Below are experts of layer 5 (counted from 0) of a mixture-of-experts language model. Rows are named down (a neuron's output weights, with its number) and show model dimensions 96-127. Each number is 200 + 30 x the weight over its row's rms, rounded and kept within 0 to 999.
Before each expert's rows: a language model's description of what the expert responds to. This comes from a sample of Wikipedia text that the model never trained on.

# expert 6
What it handles: Syllables of surnames and given names, often foreign (Japanese, Slavic, Spanish), such as Ku-ro-da, Ma, Da, Mc, Bra.
down0,165,158,250,149,217,154,185,192,183,115,225,136,198,209,184,202,241,167,177,255,197,180,186,140,195,157,198,204,183,195,168,214
down1,136,187,219,215,199,186,195,241,184,270,216,183,229,203,190,256,219,238,130,179,204,192,272,223,226,227,180,177,242,190,191,213
down2,214,205,226,293,217,162,173,198,185,213,241,255,163,208,149,173,177,166,201,190,263,223,233,204,207,166,177,206,198,228,191,145
down3,181,182,178,246,135,234,145,224,176,187,238,212,196,102,148,165,195,153,188,187,193,198,152,194,238,220,228,221,202,170,190,175
down4,236,233,243,179,207,231,189,187,219,187,179,238,189,134,196,162,176,202,182,259,235,203,215,98,171,170,202,183,232,175,244,239
down5,182,191,126,223,154,198,233,191,215,203,234,180,153,196,198,215,203,231,195,183,227,192,231,204,247,164,260,198,253,166,223,168
down6,198,171,200,237,206,176,213,168,196,178,204,255,153,223,234,181,251,246,212,235,182,227,190,172,223,188,207,212,196,211,187,208
down7,189,234,271,192,194,181,233,181,223,193,209,223,224,192,233,193,177,217,236,214,180,165,138,217,199,198,186,223,182,182,179,202
down8,202,269,229,228,210,166,269,223,173,194,175,245,234,150,202,181,246,258,197,175,233,198,226,203,184,170,203,247,222,153,215,176
down9,183,209,231,217,170,243,203,204,198,233,228,226,243,209,211,196,200,166,166,223,211,175,151,167,172,218,231,221,163,156,230,199
down10,197,242,194,201,232,179,186,197,212,210,205,228,172,228,195,179,198,189,199,227,231,230,225,198,209,155,149,207,185,227,203,274
down11,169,226,206,221,194,165,232,273,155,233,221,203,169,238,190,210,220,216,227,214,248,229,178,210,221,214,206,184,128,174,175,166
down12,218,198,158,233,175,223,217,158,184,227,145,159,218,241,166,250,157,226,210,243,147,210,191,163,205,220,180,198,197,177,135,215
down13,190,169,217,224,224,186,174,136,221,225,240,179,215,235,188,214,165,216,179,188,190,211,136,224,222,221,210,219,194,210,235,191
down14,186,182,190,224,232,194,174,190,244,180,173,192,176,192,191,210,148,193,225,267,210,171,193,158,161,189,157,238,154,182,280,176
down15,209,153,212,188,160,263,206,183,239,180,191,209,208,153,182,228,233,218,216,206,219,161,193,231,194,239,190,242,226,202,230,235
down16,202,186,139,204,181,147,212,191,164,270,180,162,236,228,212,251,205,227,149,163,222,201,209,210,230,219,147,137,205,199,168,209
down17,216,247,178,190,207,168,242,204,157,162,171,150,220,149,156,184,222,210,220,218,232,188,142,246,169,191,147,190,192,199,253,205
down18,259,247,160,181,250,204,235,210,173,250,210,214,195,207,190,195,206,191,152,205,212,152,190,241,247,217,190,169,229,203,226,176
down19,226,236,215,189,234,229,260,215,169,187,194,174,199,179,210,202,219,176,185,223,173,207,224,246,228,194,177,241,234,195,157,196
down20,210,213,212,248,210,165,187,199,209,195,174,202,201,176,225,201,252,248,244,233,166,180,189,231,203,193,219,215,134,139,215,125
down21,218,229,246,209,213,212,212,240,201,216,216,239,211,175,199,198,166,192,202,212,195,159,205,219,254,225,219,229,113,244,188,196
down22,195,210,204,214,206,197,160,200,205,218,189,166,268,158,189,238,232,181,223,214,173,198,218,210,119,147,181,225,236,215,231,228
down23,194,254,126,199,192,208,170,195,210,245,138,145,229,182,221,201,247,220,167,265,212,198,206,176,205,180,237,179,132,163,203,212
down24,193,226,199,220,170,205,163,215,218,164,191,225,173,208,215,168,189,195,172,227,168,219,184,189,206,206,169,204,243,246,201,175
down25,208,169,127,227,171,202,192,174,184,143,228,185,201,237,224,221,185,175,146,261,206,188,165,135,268,181,216,215,206,169,218,211
down26,227,195,177,226,222,174,201,146,199,206,182,170,229,227,207,178,186,190,185,274,191,231,275,222,154,231,178,211,140,192,267,176
down27,181,179,183,193,272,171,231,196,184,211,170,243,230,183,242,270,213,200,186,220,207,182,201,197,199,199,185,152,161,159,162,261
down28,222,197,202,251,163,182,236,122,202,180,157,236,248,168,242,238,163,202,161,209,229,225,231,224,208,210,213,231,161,158,190,210
down29,181,164,186,194,260,249,174,178,213,234,222,235,192,208,179,236,185,216,209,176,242,218,221,196,196,163,179,204,207,177,172,170
down30,224,195,243,223,158,160,176,219,232,208,233,156,248,195,183,157,236,212,215,179,241,196,236,196,247,181,196,185,207,214,195,222
down31,189,207,242,223,201,220,187,203,201,201,238,235,189,221,214,211,191,224,196,127,159,248,239,196,185,203,234,204,233,208,227,171
down32,194,222,163,228,146,202,210,264,247,201,210,152,200,218,209,206,207,177,221,181,202,212,162,156,200,152,228,202,234,220,178,222
down33,231,233,234,193,198,162,180,185,181,192,220,209,181,204,210,195,206,238,203,225,196,216,188,174,213,170,225,171,176,252,195,168
down34,171,214,205,226,176,211,269,199,232,177,230,199,185,227,213,259,197,213,202,186,217,148,176,179,190,200,199,237,203,154,187,169
down35,150,130,222,239,171,170,202,180,198,137,154,207,201,184,217,197,221,200,211,208,199,154,229,197,151,195,210,223,186,186,201,255
down36,201,151,176,204,231,149,250,167,167,172,197,204,210,146,188,126,174,161,192,258,261,209,215,214,152,198,210,215,173,175,211,106
down37,250,231,228,129,180,139,182,219,169,212,211,185,182,196,169,228,185,240,215,188,196,213,166,228,211,200,255,210,201,198,172,216
down38,198,161,241,187,172,167,232,205,242,146,200,225,206,256,146,196,204,202,191,139,157,230,155,182,196,229,182,177,202,243,231,244
down39,225,245,188,147,173,182,202,185,256,231,203,151,230,228,187,177,194,178,242,225,239,180,215,191,212,171,197,202,237,173,174,195
down40,236,187,236,185,188,175,187,212,163,203,154,230,269,265,207,173,191,182,235,196,232,193,177,191,208,184,221,246,195,209,157,208
down41,171,200,224,235,201,208,217,254,185,202,205,164,226,175,224,143,201,178,222,186,215,182,191,160,180,251,220,182,137,191,160,193
down42,179,185,156,219,229,217,211,220,189,198,243,195,157,150,213,189,193,148,190,149,201,198,219,218,126,230,233,178,194,178,181,233
down43,194,205,233,186,189,214,190,209,224,203,171,216,228,170,213,198,149,216,154,281,188,205,226,151,170,244,182,229,189,208,214,170
down44,234,142,177,133,139,173,200,171,228,229,187,229,227,171,205,200,181,160,213,200,190,183,234,246,172,162,173,260,147,199,190,172
down45,208,202,204,182,186,202,246,210,210,210,220,175,209,251,221,149,191,222,252,256,158,184,214,186,194,222,177,216,145,198,208,224
down46,191,175,181,228,166,237,201,217,170,190,186,198,209,159,214,165,192,167,254,192,239,191,172,123,174,206,247,207,234,160,227,199
down47,226,260,264,150,186,189,236,260,142,182,193,188,182,149,207,200,194,155,181,152,225,157,184,193,177,155,186,192,224,213,209,199
down48,208,184,182,198,215,241,183,223,171,203,184,190,200,235,177,181,224,228,236,250,221,195,192,223,198,220,225,249,222,299,180,233
down49,170,186,195,162,179,248,245,214,202,217,208,224,156,204,215,162,236,219,206,210,214,182,243,140,235,174,215,202,217,149,193,229
down50,184,220,200,222,220,222,184,192,188,213,206,216,211,199,187,255,181,229,246,245,205,236,171,265,201,233,213,201,105,225,186,167
down51,230,165,186,193,224,160,195,185,233,166,186,118,196,221,212,191,195,259,178,217,218,236,220,216,193,197,187,183,186,204,244,292
down52,167,176,196,209,220,170,205,243,254,202,140,165,179,160,188,226,219,221,260,186,167,174,194,220,277,154,190,187,268,192,183,190
down53,190,144,176,195,237,187,215,230,226,215,171,227,208,257,207,149,229,124,207,195,166,217,221,253,257,212,162,203,186,216,171,216
down54,192,152,213,205,198,140,247,228,187,242,132,216,231,190,158,230,194,186,205,199,206,194,226,218,236,155,156,248,216,228,189,224
down55,208,164,173,193,197,192,232,181,209,209,159,170,194,217,200,148,219,158,227,182,219,238,259,188,183,266,149,234,228,210,195,172
down56,189,222,194,150,234,182,196,138,162,202,191,172,177,222,254,217,196,159,221,217,223,170,178,259,298,164,193,183,239,229,191,180
down57,143,163,135,223,187,215,175,269,196,205,227,188,173,206,178,188,230,212,186,194,237,159,234,193,271,189,243,220,115,220,214,180
down58,195,202,212,192,202,193,155,219,175,215,167,216,223,182,214,217,227,259,208,192,179,225,170,205,191,203,232,213,173,147,203,205
down59,177,192,199,208,170,133,199,207,184,162,173,186,206,260,199,214,237,201,232,208,214,225,207,225,192,179,189,213,266,206,223,196
down60,189,136,222,196,208,256,226,199,226,209,205,181,215,185,156,205,209,207,179,219,223,202,134,204,181,215,224,132,202,226,206,210
down61,180,240,206,199,201,161,199,228,234,155,161,190,184,232,225,208,171,216,208,191,165,194,159,203,251,189,221,207,238,150,208,186
down62,224,201,200,206,230,208,247,190,191,219,213,262,225,247,230,156,209,178,214,229,184,225,205,151,211,224,175,205,218,204,199,189
down63,205,195,211,152,206,194,258,180,165,195,187,162,177,200,226,196,195,228,262,197,149,221,201,207,157,205,149,280,226,170,239,163
down64,172,193,212,202,190,194,154,200,149,215,205,217,252,262,165,191,200,204,158,185,224,242,254,245,135,208,192,173,213,208,284,192
down65,187,224,207,201,139,228,182,208,158,204,179,204,160,232,262,203,180,176,217,152,234,180,246,170,160,198,146,175,207,178,196,219
down66,249,210,186,208,159,186,239,159,158,157,223,191,220,165,177,234,171,176,212,226,173,228,215,156,184,209,172,273,196,230,176,162
down67,195,258,199,236,177,196,190,172,225,172,192,170,218,203,230,152,196,217,252,139,250,197,155,166,199,261,209,217,172,215,190,205
down68,196,189,235,220,199,226,195,198,214,220,256,246,146,156,195,216,206,252,176,146,217,235,150,170,169,249,150,185,198,193,179,143
down69,198,213,184,207,185,189,181,205,192,205,170,198,233,180,169,178,204,182,141,235,133,161,145,217,227,211,215,225,130,191,208,245
down70,196,191,151,206,226,272,242,175,205,219,284,171,221,194,187,193,221,179,175,191,211,131,208,236,173,231,224,236,214,246,209,271
down71,210,184,173,214,208,209,186,164,186,210,226,177,148,210,179,204,176,220,235,183,218,276,210,206,250,258,195,185,248,183,204,239
down72,234,213,191,250,240,187,218,201,211,206,223,208,169,175,170,186,236,210,154,172,153,143,211,113,180,219,265,254,183,211,195,212
down73,170,228,180,196,270,235,171,211,162,190,193,201,204,164,203,247,253,188,198,241,187,186,162,169,207,215,165,170,213,238,188,225
down74,157,212,228,236,172,145,182,128,242,151,230,235,203,179,227,186,175,179,240,183,222,218,163,188,222,186,195,181,217,226,235,169
down75,224,241,217,181,130,178,242,219,158,214,190,229,239,204,165,201,236,215,238,184,223,196,160,214,177,187,178,236,174,218,250,191
down76,215,208,217,258,162,232,163,213,210,188,209,189,220,147,175,207,195,179,188,196,195,216,115,205,241,204,193,147,212,191,177,201
down77,213,223,120,155,201,213,262,218,154,201,197,159,193,242,173,194,202,198,236,195,202,214,202,223,197,244,240,208,191,203,201,169
down78,189,202,223,183,279,161,168,167,211,203,216,208,237,171,247,205,245,193,164,172,182,231,187,234,209,177,166,163,210,197,209,194
down79,198,198,239,193,186,155,248,151,177,200,233,159,140,202,187,204,138,231,143,190,193,272,223,176,181,226,202,175,191,230,246,176
down80,190,249,177,186,202,183,183,199,210,225,208,245,227,196,172,164,176,225,176,151,156,220,211,169,237,171,172,194,174,276,151,207
down81,244,260,210,220,200,190,199,180,194,200,208,205,171,173,218,231,221,164,219,179,187,195,223,156,212,193,163,167,164,147,221,163
down82,203,142,175,186,247,201,172,178,185,230,202,163,187,203,230,212,161,173,132,204,206,175,138,166,227,214,228,192,194,147,212,252
down83,200,272,218,183,175,182,237,211,208,217,217,196,186,195,191,187,183,192,164,199,243,239,178,201,223,192,167,182,214,200,262,248
down84,211,204,219,220,200,163,210,206,249,194,233,185,141,187,261,229,202,188,181,187,193,211,141,224,203,193,195,173,218,198,176,207
down85,198,183,194,169,185,196,173,171,198,219,186,143,208,244,225,221,204,196,136,194,208,197,226,230,211,170,233,177,182,213,196,221
down86,237,263,232,177,199,215,225,194,198,137,192,220,210,208,221,272,189,222,220,208,180,180,195,178,218,238,229,203,165,189,204,217
down87,193,256,220,151,197,203,206,192,208,176,220,225,199,201,177,268,212,171,217,190,235,221,180,240,199,217,183,186,186,180,194,211
down88,214,188,189,220,180,198,205,249,174,204,154,237,198,182,223,218,197,166,164,264,219,172,188,234,208,246,190,198,225,189,160,248
down89,199,174,191,221,196,195,256,185,169,177,191,227,185,169,223,177,217,195,223,156,159,219,175,237,199,198,210,209,252,195,208,181
down90,247,235,171,208,203,204,158,232,139,170,211,198,183,215,202,256,214,215,209,257,228,230,191,132,212,198,245,182,202,217,244,186
down91,155,218,197,191,216,161,158,190,202,192,245,217,200,201,131,215,205,215,185,189,168,186,248,243,176,234,248,193,184,234,176,205
down92,207,243,172,165,198,235,133,199,203,207,231,226,210,185,185,248,195,234,194,143,237,242,195,233,179,206,175,240,238,203,202,214
down93,176,210,187,251,223,261,164,191,200,160,208,157,212,195,208,180,175,240,170,216,202,236,204,188,184,295,290,204,184,198,223,184
down94,193,183,207,175,225,214,209,262,231,177,188,184,211,193,224,216,209,157,210,223,256,201,231,217,215,218,188,226,183,216,162,207
down95,232,214,208,238,214,219,202,188,238,212,231,180,293,170,223,208,204,200,166,202,167,180,181,227,199,236,179,210,214,164,111,174
down96,186,234,217,191,235,169,160,161,206,204,175,212,218,184,176,220,225,166,195,242,208,245,176,185,158,129,205,251,223,210,232,221
down97,225,152,204,172,159,233,182,213,254,210,160,150,161,202,244,219,206,242,199,209,214,263,192,253,193,156,181,190,265,206,215,220
down98,134,184,194,204,205,216,172,149,231,211,170,225,211,200,204,154,178,152,147,201,221,126,156,265,202,176,177,230,156,203,193,206
down99,173,186,234,179,189,212,166,223,276,174,210,159,159,183,197,199,230,196,207,197,200,217,199,213,190,233,206,198,185,123,226,169